From a checkpoint of a small mixture-of-experts model trained on Wikipedia.
Size: 16 layers, width 256, vocabulary 4096.
Below are experts of layer 9 (counted from 0) of a mixture-of-experts language model. Rows are named router (the router's row for the expert), up (a neuron's input weights, with its number), down (a neuron's output weights, with its number) and show model dimensions 0-255. Each number is 500 + 50 x the weight over its row's rms, rounded and kept within 0 to 999. Numbers have three digits each.
After each expert's rows: a language model's description of what the expert responds to; "mostly gets" lists some tokens that are sent to it at least half of the time. This comes from a sample of Wikipedia text that the model never trained on.

# expert 16
router:550535472466524462472554462445511533505468570526419489482524482491451538562402604533516550477531526498572544496443578471446543572534517508470484498529488482474513492491466512496529475471496427501529510517632518558421453461582449501377502414423477432434512492494527508572525503391538530494432493541568410542486479479453562530495529509602466583437437453514577496479463476424490543533466474464500523471528501546533501536406483466425508531359449462481408402497398540525609563566509422564521448589426504558476550491510509502479436600444494535548480538536505527489475557533565470498544582548511405447497505506474518397485537501613625491511411538479535526371526401455534497573484442440489498453487542501554560533542498582487506507456622486434566519550424464485535461481421476
up1:498539532569517488486518493458512484491386542470393528514420477564503485577484526582441415562456536525532460486499521556505500558467482471529465499479523561491520516475599555492509516539588565554518552560538437434413479472452489483427538453480517534474535531559465483461430454447483499421520470557611401592502483493439571555457484519433462545443539529388569544396400464508483459561459536525557513502417408528553448600546512450512453547476412490588546467422537510449543422489468488430502486383415543511441483454487484573491469532509525495525472559552527517503524416580519485495498475579461484493473517393408473504580502487562527447556516571495465494522444540469500519558457481501594439487497463416576469492558555566609630498428500518502602578570550421537526449520416521
down1:571497495508485556485541506537514484507501560582523496388514516492526436625496592514445537544491468426586509525416533497546460395509490453513532621545513581583458470494476646406440518446501557501533479432403483489524523517570549558516489570435473467475446446482479572493398482484420488488541409438581472499485501566549485462537447475534407457538493571508510499496494541508554479472420461417501508482511417462597542469460421528499534535506473486573499425505446492504482612538499422520474413484545534537498530450479454499546440435515443472540549487500568385507474523484565447505535504513464475585466504426518467531490499532466441592511574506481415482471539539439427527535606563478495442548375492562572530559597491547480484514544610589416495501557514419457470476424524429
up2:549540466560527520474496486459478518430458516479527398511489345552417510488484449489561553476466466519452483507616494558513496472398556534526477495617570481551523490525371489512556510474471447530526553513612546449451517439407548475545422538448403465500569543468576488618486528429500509486509443427658465461475454494485466532411507500566581550387538439518573569502450454435461507472484525610539452518589475531619518448516564564476394497477489488475446407500414465553508504473463504503540474493551566490483473431540543488471455521467501554429581486466496507578520483539610466579521536484545482508493448537483461475495558508551474459578419502438457466532514467452507543490485422463486406509461550550453542491575511495549501539546532506583478468607479553522450477504459419
down2:479554455379608399481518622485473477517484473488582528476528457449533548509432456503546566412516505573466502445501468488594480498489505532516557627548500521549416557417431381394526446472500517514461538606486481443430482527513549512556476594495496464445480505536545416521520467519503494526588478448532486519552492481454452515422433467472506513532576511458484482468472490454441462506475531563514565488525558450560501484525477557459513428503458660578537491501596480542359467491621440534508514522457495417565486490523469488449508541477530524529482517452395599547432512456476546531492595507498461505414588513486450592490532434471453532546494505575431484517421574478570565496494500437520539563536358468478508449518439508603491460565505544518430482532480517593516532501463491
What it handles: Mid-word syllable pieces. Word pieces inside common words after an initial letter, such as aut in nautical, it in heritage, hospitals.
mostly gets: " aut", "it", "aut", " par", " fav", " ne"

# expert 24
router:571459439505493436485478483639416486473478492502466496566524529382432452507545431514548482546520434481500543527446546465472532495532611502506543452479487477560443431499423540474454471538462532467456438462579548426499534503524533514524458505471581629524541503404448438507379522544462528498481395450536554535514561466509534605557435473500494561520464492403570488462518406494584487435556395496531468548482527426505492596497513491476510496565560456492579416539472549544558491468573571512525528515589504484589393551446435491470462514534471515540509394529528455486548536504529425562498490403614531427513436460541459482452500552513445500406457541571387561476461483542483455425479550488532548560469583550522531467493486504490440519496542505428454500613507430578545552560524565
up2:550546478532489471457499469477456457540416497542429431471573496429531399578503579512372543436543532474471545480447544416479518523475506481563418607514550434521480456561476437521565528426521485493610399473502437500465436488519521502503547464425448564530549594602560406438534460444538512532538518398572461525485484453521498542483507518499471519514420435465424473438526564571592561489509507336486437517487453565538538510466404566388486420523495503509555579508452491625537484513486511485444550445505497530566457351587474458485451514659434495502485488499501534557506556435408534560521503587542452464524500489544533493464530498512513496564527574562473432489485557475547472457493496441485466527501524562473504483492487474515534585554477527549481568499470415564541476458482496
down2:497579549499534491540633345496495596538595574532499460362475503535551514452496424483455539493535470493569557503446650456478459538495478381463458550530560483582486472535509474484484450532546525473542552491432436516431327499465544421417472488440558538505511433564569513523524470443424530514578541478515541418584574508567518525494468570397563419466403497547503534536550518487479514520428456501533549412554532527504539514386506567502521487487517533423549492385486519457476479538450553438467553534516509436599476497520441431470566528532496425519477509415457485534574534436425530514565514506415487518536439414519455470507570419495473483566527421467480478548545514492513539578504459503517440474498553540491510442525500476494522504577571459538508493529448526435506481506468556
up3:429470493564500466536522536463402377412579453455558479524493479483565394482591515483501527399612550453425536618480519492417511479453504526427507500462463483487548518526513501411469469522554476594471515539514546451611573563471513500463504523496485581545455475481471569569456468469469453505453470477572469434519469521463407524517551470493554485497450529470471484553478566419415575600458525584506471441562392532445512434466508581535524612462510467498602492471474547389455474441529532569523474549493478576453443483547446550529460554489495493584538534499464604546543485536523520563563507503479471445501506545470433383563508520406589487527475451566438505539558543506591475392462479460494544517535508481523370573534473476460491495432510523543478545494467505616462507574492473
down3:461496557508483484554440441478492462456586414545499523557526509535515503483484474521514430525522508559466499524589430470581519552514572463452492404495444518494466425467528528433487425491516569463516556488576391492553540545515504479457443509454573538552453528368539557580484510403462601478557493514541503452555464518529431546604462451451517538449450551401506578459523413451448394561551521557509583497494575520339510525553493525559528485460452530439601435513599520441522478459539520449455471414461516463448517565477454559446545425532486456529462510511472595489547414510441573536576474552571536503488473581490443516517406505411447579443498586507484504498565500492507503466420514482443581411484600492441503518487478507629412548518485542476498479442511449489478533573504532
What it handles: Film and media words. Film, series, song, book and genre words in award and filmography contexts (Best Documentary, drama film), plus table pipe separators.
mostly gets: " film", " Film", " song", " book", " music", " films"

# expert 53
router:545534469562505496520519514555389582442523507486540490501517451396488521487518365492534451466429475491443534520508491521557508510484553578549439593444492492455533533570466416420423476563633582453513432467465538523490509443441517477488446519509510560463424519528492452535433524536572479510490452571485511539510491507450490401516462432502432505495446511457483505368510474461480450449400540494536475519477490454556502548572517538413501451565491498519554468575432521504562557464513661547548545477507403457481457524506426543564558439573470482498579516545550538640497473390450519455459473435513560556540547438534500478420502506473558543462429544547492552424525412524517498394546411533547487472471567564608515505479454570474410491540506431464443471499441524511545564555602513
up0:471462509549562529471514477497491462586515543519477500419620513484431481436509502523524510516509479437489389550506475415491433468473538459464477556525612538428516500473422383505519488615528486493507498533450543472529544532496515513435510534557437582614344462474489491512591450555582497487451515461460466520477558531512457443538520510500549532465516474419478463522587450523510444530544454527490502483406487423502457503502511576531456482588426541475519482383468449511439498367515545567515589504463434522570586493391526462543480544552348570389563475478543488552513529516448572521540500537479518438466504488431537487495564483459528451482549526588530495440594502486549584452419575493453494559401536459505515525615492532483405527527475429591489423491497544461563485545537516
down0:552497484355549456550536570485421514542383522491539521428479564566514517474537497425557603467554397532593557441472515489495552424556522533450484458646508562525586585565529539547540508431385383491445480432473496573459462537472530423485445513479496480588467563519509591435530466495513505532568513494493489434487487519580440423482502591419471554490443538505458478480534572459476461526536477478474524566510461539424526480515536592443489442513398492584513501462469493601490533514426482522541484456512503495459420568514443413469425532462447617458530465501496441526512490518500470415578487559615493505464479509543427472459526529476460469409559547571480454437474616541527414485477538552438525480530536539479433474488550439459544515489500523558571513544560535473456493426466472
up1:504468518608464512478492528521568547494539489566563506504456494540498454448444446601437549527519517473512482503499494531460487479403531557554533474543510512561407464589489525607492581417487487511470488423477481367492399499462507473483419479485540481485529523490472554458409571457457429434536471515477438415494443556475448496534583471465480604495539597547531533541541355531557480384512423465527464555598450470562562552420582444535465454470501456458478428468527577498470604529532469534554500565568511569473435525492524484478508548460561590486554473458560445474524372517488444556514496568482505370472555562580476566516432636463458482535494516506477453571482534519471417518572527504500435538525576420520457512454540573490496437455559561502471466409466513512498528533458491
down1:544564450501495507496506545526513395550588462560460481507430527429485382518529500429467509492466484474514417524510546521485507541503514557429510459458471564456529467497486514516456520577553435462530504508459487469500478460445520602558509487506495426526445605570587573500515421438478478510516499392518427448512511464547513525529425447548479614474522641522594458473449472400469563474577457500578421518453440479548458534513533446542442516514522527529475448557525517457413490576516480490558494615410561522446540497419525609473485490523473485470455452523544511544519477483496573508602415592445445413432564407533571498512496578521471578568470494516507477429445487445382465520556507571519393498491483450464522538553411488571565480416580540577538532538577426557513523488432531
What it handles: Infobox fields, table markup. Infobox field labels and table separator rows in music, film and book articles, such as chronology, Producer, Label, ISBN, |---|---|.
mostly gets: " Apps", " Website", " ISBN", "|---|---|---|---|\n", " %", " Notes"

# expert 0
router:475426417522533489498568513572440499447444522507495545530428400550519551497533536461506470506553534472505500482550493501455559509545497518551442499485505428396399549432476460470424542466497435463560571531545478542508451519560425565506610478500435442519506602492379520473459467538333514441448478444447469451497439529499442471570452491526472415551531552534524383436531570529499528604592450452499467401440497483467441460585435502453493510499571459535462436555458506474472547495447504492447614483544588421506530524516429507504509570440476498561491573541531537542410550530442510496599608505488476472454569485537525494492424553514567527610498507512451599538440521490453519550427509502505555457562481556412488474441543508536489545433479536531569594413506554544507559433537492
up1:623429581495474511446432575442472456491445569482515506514578477537558478439575497458538546421556495559545433479603519567498496441421548424504442627597586513460516501517384600518472594505443510458491575476558433434534515516511466452526450543441438482601573571505380525576501463485434406457506476504574499538480400536494409433591549492565423472450443571451427450571440443518481497587540521462480540437463460495484563497450505532581468432525495481511462478527493468552499529466450565471571541521509452458490440497556483449581570594472500445456551490498473566494537572494556501440510520500508522384420447486492513547604520531450448547489512537463478492482417457479467523513519472528519514527526485512483489542595535519513528434441527539504532530347490461497555532499500482
down1:447462512612452502486563506448484556470562358428551471591518541499573545525514555476567489497523501521583545521536524479501515513567426474471477525546475467540544488389477472476516378514438460533496544515642515374553552481455555448458473481489507405469550567523441466505483504487501466411511510399563453484510500512452535553453495523484481435444497406421560431515516546540491459424514533480457618486450518459483418459606430547525470372519539437497463502448559646481507489429505456573574528498565426437495497556496526504485428490477501577385557521515513481479495493491528555489520418447539521472519455526474517573509479592378470483547515455506517503494534513548529510511510516544519523578512607536411526398480504460548446566460628471487465502498490490561446586543535579
up2:521514557477415563484475491465520494471484409465493571422490449443481559503500548529498544505542478495415464547497507507437499519504420473654430556540487539483471431447510477496517412542534441501495477478448462482473427552448463455485438513596568556579549488519568581437473478443472528477634446543505557525461475584558554525522384383519422548487519529487583508438491493615447504505414553499323533539506457431526456605526474458515434479509594454512449501486483431501567495424522529450516536467601576542468453502426522545509569496509423471517481457482388521534436580569581443434456555403474418547470584529499553526488526547492471485509521479526508438506606537543527462514495538530575470494503421508611504560561477517513477511530480441493475420492523477590451540529527488
down2:531563519561466461480408517525431558497540426556624457455490563535595467535512500473463431591482457568457604541390517512504551555437386629488535492539460456462453509492499591541509441472485491480508489588535472476501539546466481604553504433512495557417460467497491545476486398503542510431539406557442568469413507469535460473492573449516448510521474538448507557436490443462539474468407461499472561472576441543488456438472489474474446616428426541456584404513460489500478508492406425490508551631422527509469498504459480599510498450526545435505417652598524526551428550484513509477507498412407496550436493448528512525464568488547505489513560469567467556553442560491508508548561491506433416523552496455491531486504556500524512463488476553478510590591559536524471484529477474
What it handles: Table cells, ro- pieces. Word-initial pieces like ro, o, O, bro in roof, row, roles, plus numbers, dates and symbols inside wiki tables.
mostly gets: " ro", " o", " O", " Bro", "ro", " bro"

# expert 10
router:462448516541508548482557444449503407571485479441455447418466487512568484454503438519464545519541523435529459519556494449508444479558546487603370561578487549482502455513508533467481467488459544477585543443515367441497578619474589537532468451466563613516503502538564559530569524503429407498543562539486414429506583511500517410449492443515537484563563511610475608399469515510456482526528513477469553571437493461493492572586435490501519452523476545488541416519530596517568505561501537400613471499490527434457461481477497530434561478633434417447470417472435501534545531476524506469531451466529461466455563481550507516520544408573507439518412506579547531499474402474411513496466435501567512445431510489435447476473541549470461529572497561527476465447490464448500517464547433
up5:471511489579425521501588578479505467523517476496518476497532489442518572479477447542486511496512549579496434515537548555569490473554535571510442505433418568541420501496554497475567619444473452487506460443646510582530539456554430507487478478515541450465388448506563545518502565574373623442459526476631432522470392508534522392521501465428514439481466554407628533473496561522449516527534448526478478454541389527500410458436433536428510499503591455521438436470521429489554490551501586494453506410441545467428442444523512525506400554522559471497494538595525532482466517480440478515462500467567529605555512485475534603510468515552578506602519497518560551481461439469475466531502427455493495502463511515528529447616490522503498493618434463495491539509508517418556472487482494
down5:472488563373488530571552517547557472530517506525447592407536492493504558492450559493531477483511462509509501482514552510480536434469579555495453538470533449498548565390417463376492537491562379509501500493507505596506436585614509499496524549534565419560555492534487449499597562528468556591496499466511479479547397451484576547441420450444485470390492523496487420436567514398464458488524581503448510504503468488573492502502424413523602511505463490566380537559414447574548516482526471430535480512523532601518556494449476464459582485475458465518471465485481512583475541524495434643436481403465491470524560508545487526559458569459488468565507490496443533450423568546441550478477606443524536555571429535524499508396505461530499497489460541481477516578564488463433531391511488
up6:447591439487530412478550510428456477560534464467523404487502569442533585501511468383569505513477462586506475474484548489531515532453530501532497510512469621443596561488408522509540515487539508517440453450552545464587474497399619511421511442382426508531508575618516599476510446489625585440391435438542513435504562515525578558447517493534533467461496515398498506508498564490554431526589491540533509521380417464472492446482510426449480526485488491465494473410471583628503489509509416525519644438492491483490513464473503477510565467461537588601580555555495490504537522516479507498461485506488416423553498487375491494480534508519462508532472484461478455523494460514474477493468412550554551472467456515445552579531497569552437563544458539534537471511462465471563504495536429
down6:480489579484512475579560499573447554380407545451524540576440465438591448385533571551460524485495568540521494488503515381480549436658430571521501462394567401478466464486572464467548490500529488497450538448485496545473511495598491570572481487450438529518487513529506579522459561492627480492505543495602617539470414538561446494488434561458598510552466478529590501489510489466456503441471529515518529431514641493378433454483499447574535522473538527500449500631552375494455526397494463486536475511553477524496497465573541506521518500573497476530523519498533494527435433472576490466524514478512545510432487509493488575441461486547496528439518462486437529509529470401453541501503573455427513490497495501502452428521497462455536540524504480462427423454555511570376502529445518
What it handles: Relational prepositions. Prepositions and articles linking noun phrases in titles and descriptions, such as of, for, from, between, as in Representative from Arizona.
mostly gets: " of", " for", " from", " how", " between", " by"

# expert 56
router:458444494496449608428479544519381544404569486384437499535439520494524512476602554545487531514545584475528489563454542424510466473480482462413588538418565525459491470422530491420496520523512553599507509520447475518560433544457477525527463516432495428471447491599481428454487563505557555501514426551570449445558428467502440460449485508450499496609525446435512456395471609494505441471477427591472480440553577509510502565498445543518542540460410460470545545438465416434446535396465414600437477527498456484503481509468576511445436467480535550531503502465493444523528525433460497475469503426528512571488503447604517519516523620564463599540476429551565543577573485467417463582497531569503523537420531478430449498431484555464551462539416452477467487554545504505512525494534504
up1:522471617550544511477473522511574477492498492587546559495598540404404390514552511537465501461507527514479414504502556535468537530527533496511558551514492435499475525502469560563497475526524502462514539551498485499530529517495497500473497530461440582587558479478402460514506496548429482515532394566577610544628563544520525473444576418528505491402404526436465546465387481454592487510537478560534428538549436507443507359516372482492501490476445519572433472479482468526510546529544536455507484521488598495458406475505549454515536459529547444460547448483490536527523521543507390419434584502525448577525556418445523435433493529492596540544511503533467443428525457511493594428542492488480529525429489529535550432614416447435541471415550528464463482501472555352492523503514561
down1:417494437502551476474473447456434555537498488406491585531498524538501399563548546531523526637467519575515505465549524516478567469495520474568487553492516432492495471560482551512433475453597378454479510499536521578467494481597440529431509520581488497525515569530527517562529520484479555527485466472484476546582552563506568567509503558431561525522507482450545472383455508560556505484483445569477451559463458545517448415468488489496551461527591553448427435534498493561520482469456524449421449501556581516418424471424575539529515405499531472551476507473516354367531543472531533554464585500509446481454486531518536518573511486463497437536422482485430378446459442531499646516449407527515612518536397540498507512497411539483482445448420536499555427577501468477417483503478574
up2:414654494525553455551368475515441554516516547492495337551540478445444472487584485468459469435549448513583438373563457462569512517481483489522467490519544491550487445490466593455574477422501567534497481541594504436503574490508438488443468452499446502554622474435512493544529482500503576487480533583575489540458521539456466565493417465450465504510505538421473528600459487562550546513533561515519502451528547550551586531509531529486348451501490451567538583491461554475483513451517502614469496514482501421437455493566504460504517542462457561501466445525445471520531542407493501523519520585485377541446466503516522531495479576582491372566489463465438539489586480547493478539459504554539480519482412479431494599504457523408419469507445388472532461534526525494494510526416517
down2:550573490561525516569489507392532558443430491471510575517489566463406412549563492524356497528504532489512469447443537577490544579492504556535571471507485562527457506497455558536594497452460496433464492614497476423425532491502514457496507372465463548392458455459534494449538492449453604493508488430469477492455498507524523475461389556519403461471450448426566431522474524434541495501529499548472428570511637566484506481411534503496421451552592478509561621454452546464463534500464514539521508495482544569468531539456551539547505466454559492546532460584539345469452501535556538402433512494483428577511459465496535495456475491484481629513469584523438491480586517480549519529514586526515542500438520522565451560536438514509572517599507466424443468499484569490413462515508473
What it handles: Quoted speech and titles. Conversational words in quotes and song titles, such as you, I, 're, 't, what, if, and opening quotation marks.
mostly gets: " \"", " if", " (\"", "'t", "?", "..."

# expert 55
router:536402563530458608415522507528481479551566496476502471540509498576536525471536582437537539402514521447506529561367489531450566524502464518467566571391528493512476510486540460505497481483514577588456561425512518520537442534474467514549499527390542499468565582567441409362481535543540614513482500525584479526534457420504462514476565508459495499502533496387503455402552559518500429540500459529469438468567564583495534502518474557548553533488417422510538488537471425490532565533469430525431542494441363473489380479490590513483477518508527593459550462450572456482531513530503508434455501493427590502541442476538544485507472540417436493517459515557509556574510572481532450487522582539565536578380537447491407488418525454522525478469372510528433498574494521488552510477562489
up4:549478387492491567405496517529502463495497507489481557394486474502540580580578504533492465465500361493473557498409505578488513560384578518410560564493488411470512522433600491584484504478491560528510424503392653557458546551410510481506560459465484492490546504574450354483470514502486453532499565442393516567573506533416512403481547487590553556474465485519457398584499625559547457530525468545466490480418488457562511489409455523501454557532534534502396489506493463534412508551473594475488472609493456574613516475523471485541485542507490516470512471498450557499489501513555478558402549539442441408533517579533523505483571530475464518578510471511494535557483569558535555430518440450535462526435482495457559480528487510453514486445528493510484521476441478523528432523477526
down4:473536522459488544530490622565499596476565512473466553506467511417449540523552546516514491514483530589468515504490505568513470519487562458562511471524567518526513424532445496440497533528455461463494447583481473569333561476457509446472531482513466541574440478597500447459519460506512447482465452470401576485558481462445444511508506464562477476500486530538539470461452433407472462444565544455543428458528451492605479504432549510503479551495537483586519438503478405566530477500580520501527544546507445573429519419493497467572458549652600539614482364492493532426498525504531506546531433473429457468538510448441486561507555556430572471477377543506576497444505579538540451478541458456538544523601515563442453496576457507433569453545525553403465415494483512537392439564462426
up5:368497482510496557464457379451414523391469594524430545495542591484485494420509411512427470403558641498630511461538584534574534467497430533484487423530605524476614466430413509501495514562551435473575496543472480479463528450500551489504551503520515485459540455562424537482444560529525437400533518547528548477432522529458465541426602503472494468583430495504537562443466468502523492470422497471496543488443480452495541434551489542516347577505502470599524512583426524461417456497458497497576535520481448466415586541482496536450524605536638538505532452476613498468514532467520499561505531583462504443476571509531494496413461448457493478554458511497499513524485505540545533525492485435535485548482503527492460519535443443492467468482523545510503525420499545459495494612478580
down5:458464445561503585491530513530507543402541483510477487386538488476464453498473557471450457467496519529501578545508591471484550407409509493535482517485411502500495531466444540467573553425449484495602485561519489531442496422530522592538444577512585478467471487466520451437578487544410482520449507472533451506463498535457485566571523551400509464573455498522512429479576546451442569456410435515548515546414545492529510472471510511517433529467416539449514607491580469572527499452499398447386504406492524457412428580476564393562471485529599509471494508524483445615595546388459542438491462556575535428533573440456532538505485517515499556507523535563502530524534482579474441441470563544489526558501516445513490559459586516430505366522505445544577616488484512509472498495594489
What it handles: Quotes and punctuation. Opening quotation marks, brackets, commas and the first word or piece of quoted speech in reviews, as in said, "I, ("one".
mostly gets: " \"", " (\"", "'t", "...", " you", " “"

# expert 9
router:477516584514587425513509548486414554462601407470420509475513508464544386431485406473529513479478495579481560548479476511572444463415418456420479456448512501479541503416539595459551521449578509455459563494450443492567505461448495567606492554511544476469482535502468408513519449519498534477465620410514497498482551468526483508478508416535491420472527481473468500476478503485512473478462501472487508528566516604501605527373542539543499525437509500488514554527496517540449471532449437532500461420460478480520575494502524491527552484482500445597470535459495526519503487459460412500456433542583460507506619576532553492480560615452577500489460454421527478530529532514472499515462562591432544514468509543574581689421424607535514477569489472540444499592484504611568470411452511
up1:539485464521537511441512548437510502480560532480462472494546484531545433514515501487526553515456473557539517488541536500505458542502554497547465382539599505495537460476483508480565557526539563480528463521499511481578620539446416501556627454530541484489549507538430543497453373494443494534464526452483520527504470572490510547537553565595487460474410430468494512508456398486557601539532482464410465455441410484531436453432500498484545509515496574462550487439545460572559568515459380531368495530532465476460527473474547496561501498444522440502475508417538559479457549444623398478424416548580521448517483475423553534626508540504529516502532569516451564517410524493508394482485441525432455442556509545436462583483548567491499495528313534493579487475477533423621441535516481
down1:441404517561526457496391481443502491510494485383529565542476488525471606541413494551474472396464491474521420491454455446540487451548522460537453515496502518482263597511564448489501501584461389513503389529489525485529474485539484536488552496517469525499476466597526540516441502498509532574516505523453474518465501511539490463467520445460559507563514547572546565615625551459498533428516490479548468547509511563509506457519484502536467532482532518513554492524473562497485541467473541459469495526455565475489426487476410482557437482467486489435561459489480512597573502544510496491552512494472484432510617454510464449521566454463463572454480496554430397445490469436556516478549523499570549508507601537567554473483587422559422433516672518465465497366595482563557500506517424
up2:527458483446586485467568457618462473565507583430509461446455471476506519502445489560452602524493537590597581448584534400469432576429449532496395469535461575513495554500538437416520552515389423428460508507453463479558515506414489546480541492562435466465499521551519516613490466448461490491479544514504592494562516544541519557517567481499543500517457583473514486514413457434548481449414431505545512505493440540602556560449590469553475555426466497475537437496432514506588485516446588408495524431424440514453451539504484562514492453495512487435466454563486518542495505540431436449513459416562555482500520508482563483512529594497522514544556486562490595380399631544490482508447488492482495519438445601560532392587425522476456463464499503479508455491496496444477554507555487
down2:567483482528439525476586422477466409513542498533401550534498474458463543526454520488499554477463520459519483485546450472634539447542504500504527611555425518469502437501447499428474501461490434498504540505560519546440448513552491518558461393487538584526531495551371562429471398550526503469537502517466519492513586506422413458497522551401470513535543486484511574505482529501525576514441532503567539433568420525523501469535513531578541567511420531595496430490616545452468479514487565531548514504429445560560523513416531517467515476391419414537453527496511479543682498505485507547468497455532551576522456463496453514433550512494537448531486576582566501524422492497486425594409556467524491394596452541535435461482553465384405521518461455507438485450497460583455452570472523
What it handles: Pronoun and kin objects. Object pronouns and nouns after a possessive or verb in biographies and plot text, such as him, them, her way, father.
mostly gets: " him", " Nominated", " get", " goal", " himself", " them"

# expert 2
router:465529518492568335426431545487515467453572445507427529518575561531437589439465503500613503514390488508521576516471473531525497483464493420523557444480502582498540467471532542464433499483550556503447564562468538576461443445466469574595536534540466439493450575510479490511497482538508573433514476462497538542528494453544475564558513440495469471471464478492505433556548631524458465527508487537495452475500505540497509514466542501472539478459515384506479558467481444518441537510510548649455529479496454569509502491447519452555553394428495559555472573438507529441448475480496452480457477584540609426516625484533500464474451529472539493484503498556541491534506433503561492496548470519454429481550561467507504644488379612588593465547578527511427543386536513490588505474373451
up1:493551503479494496559514512494459523497479521467473462494464443479565493551540522430533546442462465466479473451426491609517468504510521478530445456466460498387341447592401489446557407539449548499560530490411478479484484508532548474441508526468546531478436476469482525485542560429512571520485562530562535444456451519408467477428554519594543436480501492464466439461415538411454514519463464551433478464516503516454510575597323530536488461572469495537506519592583498479468540518580593502478514487436481517461481449483547468511486519436508516395467484489492529561436492557447552489500479495526520456596561498528424597557566535567484437493511529466445390461433434546624390480497549522588473576492533579501561437558567605565590536533530493514543451458537492566552536468506601
down1:502496553497446505554424523457538462548515497499446476470519457533483433550506452486511464540465498572525474553549469536498473424495464487457563534476464506548568573575547491516515545429550594481496471536425374521501496544459503509578558523494497607457471457540529481476432445517533555489499499463592579477499505497497527462535445626516474387381472462505444532520578557570518464541504522567514521510503417567445579484441403449393429509408506461440523470428510510534493474506526478467415394481513494533558590458501590560439472604504480555626518483545507550472562546407496581542464444451511436474487472489515496601549427551530605417535418443469485508492501604458544592514543425483562477521435542490512507571472490607484393488481456470573441426477495504560411438530469522
up2:520563490581548432456563502512521508485475464556478627393446551475491491474543421429500534544443433506536487511435505541525451450537463538487466454424443528539441524485476486433569533556458488493557539449572535548512417498537500584532532545435524452453525487605576406356502508522523511544464457477567508564568497480421470548495549484494512489465441512492508424518669501573521521494518563434486549414473468521545576591540470495542422392466404566445542532523564449485515423503524527427507465431441415482501548516547460425469452521536615523490519496494490459629596492470491486436460488497460468547580583448378505591469551523533517427458515430489497507481553454469470431450423551516485441542498511479545508581572532574445439501567475513443483480547490466523448463504478591
down2:523537491439329536537480518575538444502517598478490528484447530581557480447550581536394465512528548527562487526544437422478488612540419602411445485552358527519551468374434545502511472534534497438455440557504478484626619536527508513534484482565576494539564405537495485524485507565533495441504376392488499487402569523519466500511437521510510502457507551494542523493502496563467543465550515431456581526566445575429415445448540526476501415409518500529456578515441629515509423491526571486455490479448491450500491566499499512424518519589478579477459444417500525466510502501525379488451536481415454451576488490525563512474485443499593528441486525523513454513541495480544506488497516480537500468559590491527511478480441524467533523459479566481562494512434492430538532457528571
What it handles: Pronouns and name endings. Personal pronouns he, she, it, He and mother, plus mid-word pieces ending personal names such as Zyugan-ov, Gill-ian.
mostly gets: " O", " she", " he", "ro", " mother", " Tro"

# expert 23
router:510503529544537522461556514488517509510590525466498495578473464450444518512486544495405492490479521452482453502517454510422550509507515457522584507502577470595434522475454502581486513519485536486432459584458514528494427447622384508527536448541459490369481604551517501499508599460474579495408470471571493497621539542463545456539513486528540491451463427413464499497488437421538564408476456522517525498565457498479498538383499538562394528439513535555406473627455467475470558444493487514479463586454572597428552453507590509556500515545600409484449569481484495508461510462536508514545561393523464558539502514534492435512540548550538480529543478534476467455600483494468486566571416495566523448495450548489385457528493509452488490423594614394475557568455419498544498481416515
up1:455505569538496559472524468422519548512499362496508503591457566470540509493497480462482562511524503514547441500569520533544487544505532393554530471536510425530437463518501491545447524620441539583519443505437560519557458474531558368456459575539582565397496486514515513420510528433438455599516469544570577521558518484483579420504505584547561479539526492495495522457457498542566507525451497537384387498479363567568455538539553562578455480414507471501467440450547481480537422513486457483342477488492470550509467514527544459502439525560504468563558521415464544486531489448528501618527468560423536404507499458416467460544531492497554465484449488501518507556478539534513493477533465440546577517504493538541486493602544474465612352437476513354482488527452510493497480501452457
down1:459523455468532487646541538451529523473506480455492547457583498492462444497448578452488542482517402468504501514586395376481495507501469457568487538478460475469491495544500464538462527587514413574448438443495454529551508447495533484486575569444513576499523510514501472473510609516525480499489542509520542522499534515528452511520528536506481425537541478425429496507527363517510487518562519545465502542464524425513445536576616513563537422533457429506459527489525519400422474517499525473442496402488442551443485488500515549486513448574549543569354572586495516446490419486474443608562513529461434378412573428448500459478543589600496428520515520572593503441543539501409520526656477468523544501563432518501423511541487570412531377525540458479515442535490577541488477492503501
up2:477488560482464540525561568570494421391560528384558470494500404477568496535474555534436451618474526554546432532427473500517519495472556413582457454584555529484485530519452532500474601557501574493585467562406485457510403515636465442446529522522484547474501556545506434477471536432428513464457510510525585520444480471418384411488498532429489450440474479575487437484501511491549545515514543504521482584473449451518460490540459490585523538434437470601470616468504497490604467522420536398473583420586488507540452529436532463476453467510490548546520504505483445546486440573488494542518496528490552487543393399513521469568504479515526465524418422534555538463558404515455543420468435426519494489519433517565466494591502555551480529542544561477528452489539522475591436524566478
down2:489509488549579566453547541482480539446484484415483473446492516535502409440488463561456462551548381448410539530526479470461519507548529485441498449588431566460554529519441479419523458621595512445494504548487482497395499579398355452432556516528551416474512452419514458455542484500538507504523470594519430574547575463533429498501545512476465496475539558595563557505462462516444538531549526532489536487504538451465431493546569473488505456500457526558468400565479385576537549492525503447389424444462530508460516489535492487462554521352515522509489581434511463461429471479507601513504473527537473624533429515543427516542490510542583479558382519475528550557460480481578440526536557492600510465573470618500512463534547451464524490487494445470539606489499497575514567492484491
What it handles: Mid-word fragments. Middle pieces of long words and foreign names, such as esp-ion-age, pen-ins-ula, intr-ins-ic, and Polish or Turkish place-name parts.
mostly gets: " prot", "pec", "aus", "reek", " ide", " soc"